{
  "n_layer": 9,
  "activation": "swiglu",
  "init_std_router": 0.0175,
  "norm_place": "pre",
  "rope_fraction": 1.0,
  "attn_scale": 0.195,
  "init_std_up": 0.0397,
  "init_std_down": 0.00468,
  "lr": 0.00816,
  "beta1": 0.9,
  "seq_len": 1024,
  "train_tokens": 599800000,
  "steps": 4577
}
Below are experts of layer 3 (counted from 0) of a mixture-of-experts language model. Rows are named router (the router's row for the expert) and show model dimensions 80-159. Each number is 128 + 32 x the weight over its row's rms, rounded and kept within 0 to 255. Numbers have three digits each.
After each expert's rows: a language model's description of what the expert responds to; "mostly gets" lists some tokens that are sent to it at least half of the time. This comes from a sample of Wikipedia text that the model never trained on.

# expert 9
router:129122155111112116107097086167151118142096161132102081110226097091150144126145089130159139138125136124134129138193141114096113149134146111128097133121161145198131089102159152144150118093115084199063126169195139161143117143156098122125173152
It responds to: Middle and final pieces of learned or academic words, often in institution names, such as -ut-ical, -ology, -ism, Catholic.
mostly gets: " Catholic", "ism", "ional", "log", "istic", "ration"

# expert 16
router:112105160046136142155157122115159109130086144113102114082154133145189125153133095127135139081120120073111098158200155124138170168152147097122064197177142129142118127129139184162171144104161101141093109187143165148137155137214138103146163170
It responds to: Endings of surnames and place names in lists and tables, such as -gren, -ski, -to, -shire, plus County, Township, match-minute numbers.
mostly gets: "ić", "berg", "sson", " County", "ć", " Township"

# expert 2
router:139156109092079158093108081172086080165118154126097084128183087119166149087132146112188156099103157129082085180142145095158115123149123098085104157144093101144209108134152140139133139057189054187133110101199108193103101138155081101097132166
It responds to: Word pieces and labels in film, album and taxonomy infobox fields, such as Tele-play, Screen-play, Genre, Length, Lepido-pt-era.
mostly gets: "play", " Genre", "log", "lit", "track", " Length"

# expert 40
router:140144139094105135120090077181128123130125132162104120118180107101128136106176171103122185126107100133091127135143125146132117181142138160121152142176118113143125138118160115127137130106114091196070097123134090131089155104129049089080132168
It responds to: Middle pieces early in long split words, often after prefixes, such as ex-tra-, rep-ur-posed, Ins-pec-tor, per, con-f.
mostly gets: " per", " ext", " fo", " JPL", " fa", " conf"

# expert 62
router:107046126081095163070096088106131081115121131108091076099149119116150127151146111110174123096089098121087110166169165136158126126166132122155157121131146102132140124133113166144154112122196108135079156108147157196119085182149149118086107174
It responds to: Final pieces of surnames and nouns like -man, -son, -ter, -ton, often in tables, such as Fisz-man, Sal-ter.
mostly gets: "man", "son", "ler", "urn", "ton", " member"

# expert 22
router:159123162105111127101105079139117067151130170170097110124196100151131169153122171091115157091078114089065133145144162122145095112201187123113089127130155062151171173120156199180088150083165062128105149111126102166089144158120099078127172117
It responds to: Word piece right after an opening capital letter of a name or word, such as F-ay, S-ay, F-oss, B-uck, Bob, Sam.
mostly gets: " Bob", " Los", "irc", " Sam", "Track", "itch"

# expert 60
router:185105176098088114087088092152131099169131139159095081091163101102180139120168081113166160093104108130083133162152167118132178156150177130125109169124103129152099110094156136107186111085128081173056122102145132151133138173157114096089176154
It responds to: Stems and endings of abstract nouns and verbs in prose, such as part, example, command, love, prec-ision, ex-act.
mostly gets: " part", " Great", " death", " example", " control", "tain"

# expert 41
router:108124157079123135128145110126160178139119130125129099128162161135128142115122127088122171149114125092102109160173163162150157147198125123140086169135149134146123079141162209156162127106136117148098100194138162211182109162154104150138170210
It responds to: Middle syllables of South Asian, Georgian, Mongolian and other non-English names, such as ba, jan, ya, ala, as in Ulaanbaatar or Saakashvili.
mostly gets: " Mu", " Sar", " Nas", " Kan", " Ram", "jan"

# expert 24
router:132113165048057198144111112110143157149140166187050110145118112105193095159124093087130133110129056099146078181171134117150159212155147089103099155168118117153138090072154186161161170062111120148055069183147147163166119117184121090117151174
It responds to: Tokens in biography and place infoboxes, such as c. before birth years, Location, list dashes, century numbers and commas after dates.
mostly gets: " 184", " sp", " Died", " ev", " res", " c"

# expert 63
router:155104166091104191087096109136119127114097139108086116162140128120186174173167155138153127134121116142119125211160199171158144149206115105080102142149136146153125146110147159120120128083151132118090103107148137127151137146130065108144177125
It responds to: Articles and possessive determiners, mostly the right after a preposition, such as at the, of the, his, its, every.
mostly gets: " the", " The", " their", "The", " its", " his"

# expert 8
router:106107137084104184103120117129107079131108099161127138147111148097142142153132143128213177098161113133096097137160157115162133168135140107104116184119186110148111138123106112133128186133181148142099112101196123126130153174132136100111157109
It responds to: Tokens in sports articles and results tables about games, seasons and scoring, such as touchdown, yards, scored, finished, vs.
mostly gets: " ESPN", " Chevrolet", " Loss", " touchdown", " finish", " yards"

# expert 61
router:192104202086096143120083108112105081174107132117084117130161098120177183133164126123180170138121142122081146183138180143119116157192178100128120127123133098136132172109121120142130182094191075119112126139193126143119176169166070131126169121
It responds to: Quantity and ordinal adjectives or nouns right after a, the, or his, e.g. a total of, a number of, second single, first.
mostly gets: " new", " small", " high", " most", " main", " different"

# expert 48
router:130103174113115121111110066137108114175109162151121113118141106137135173141156155083146151118077117142089080149173125121125123130204160080103101178151154041134143171145132143184131203147154087133136135170143111141085137164204050087096178145
It responds to: Inner pieces of words after an initial letter, often double consonants or clusters, such as f-umb-le, f-ift-eenth, sm-ell.
mostly gets: "ift", "gg", " kn", "ink", "zz", " hand"

# expert 32
router:142104136079109123122104088096096106167094142096122130125119129127179149150132087106132194084109143148062106140140105098165119140159206099090106209178151069151137140114128156146147148151126134129110142131152123141112101171140117096103123153
It responds to: Consonant-cluster word pieces inside names and words, often after Bl, Po, Har, such as po-acher, Har-row, Bre-vet.
mostly gets: "inn", "ock", "kins", "ard", "ert", "bs"

# expert 15
router:118123160104114154115142089125158114144092151116103093116153145135179133147108090065180141150077126158095104181161116143130166141154175073087083207142193096144134119113164155149124118134112137140094102118157111145116140214176140096106134152
It responds to: Pieces inside personal and place names and common first names, such as Ger-sh-win, Men-do-za, Henry, Louis, Paul.
mostly gets: " Henry", " Paul", " Louis", " McC", "Col", " Scott"

# expert 23
router:140085165086067146113114128143097137151148149105095093147179102116185118130144114074124139088112121066104108237183170131148157144148142147094108164176174128156136124073186114133140135051144092117056114152133155158094112150166100106183122146
It responds to: Taxonomy vocabulary and Latin name pieces in species articles, such as species, genus, family, -idae, -ae, and author-year digits like 17 or 18.
mostly gets: " species", " genus", " disease", "Species", "idae", " Animalia"

# expert 56
router:114150129120102138049141124190118097140137149190128128088165089130152137141185074135159122147110120085108120147202141128129124153121189080121100170156163068133116110101137146153112129054159074163089125134148123152175111176142034098061174148
It responds to: Middle syllables of Latinate or technical words, such as adeno-si-ne, ver-tic-al, Gra-phi-c, Prom-otion, vol-ta-ges.
mostly gets: "enti", "si", "rib", "ori", "tic", "xi"

# expert 45
router:156099172049055132091110075118095159131077161120088100122162124130155137135122155117149155089150116100123127144203138178132107195153113070107115203104129126150138146111128152186161138105159119134029088138157132158092153112130114086072163134
It responds to: Periods after abbreviations and initials and capital-letter pieces of acronyms, such as St., Mt., Lt., Thomas P., U.S.
mostly gets: " Co", " Wi", " McC", " San", " Bro", " C"

# expert 6
router:125096120078100135126114108159101091124137144086100132112144113097199128120150122065164143086111110108102085218134171145150132138154138114117063189152163128146113120081159119097182171090110103149077130140127126137071125161149114111169153119
It responds to: Word-initial pieces of technical, anatomical, chemical and taxonomic terms in species and anatomy lists, such as cor-d, ob-ovata, met-hyl.
mostly gets: " bre", "\\", " magn", " ge", " mm", " syn"

# expert 29
router:121086140096069164130125122149137138132089141135111108121137133143120136163145097115135140126123135104088143162149147182120155123198113067127092151134134105150140112141145188140167149107187077148119073154124142225130142162149100144130167215
It responds to: Inner syllables of Indian, Arabic, Turkic and Japanese names and places, such as Bh, kar, Kal, hi, as in Akhil or Haifa.
mostly gets: " Bh", "kar", " Kan", " Kal", "iya", " Ku"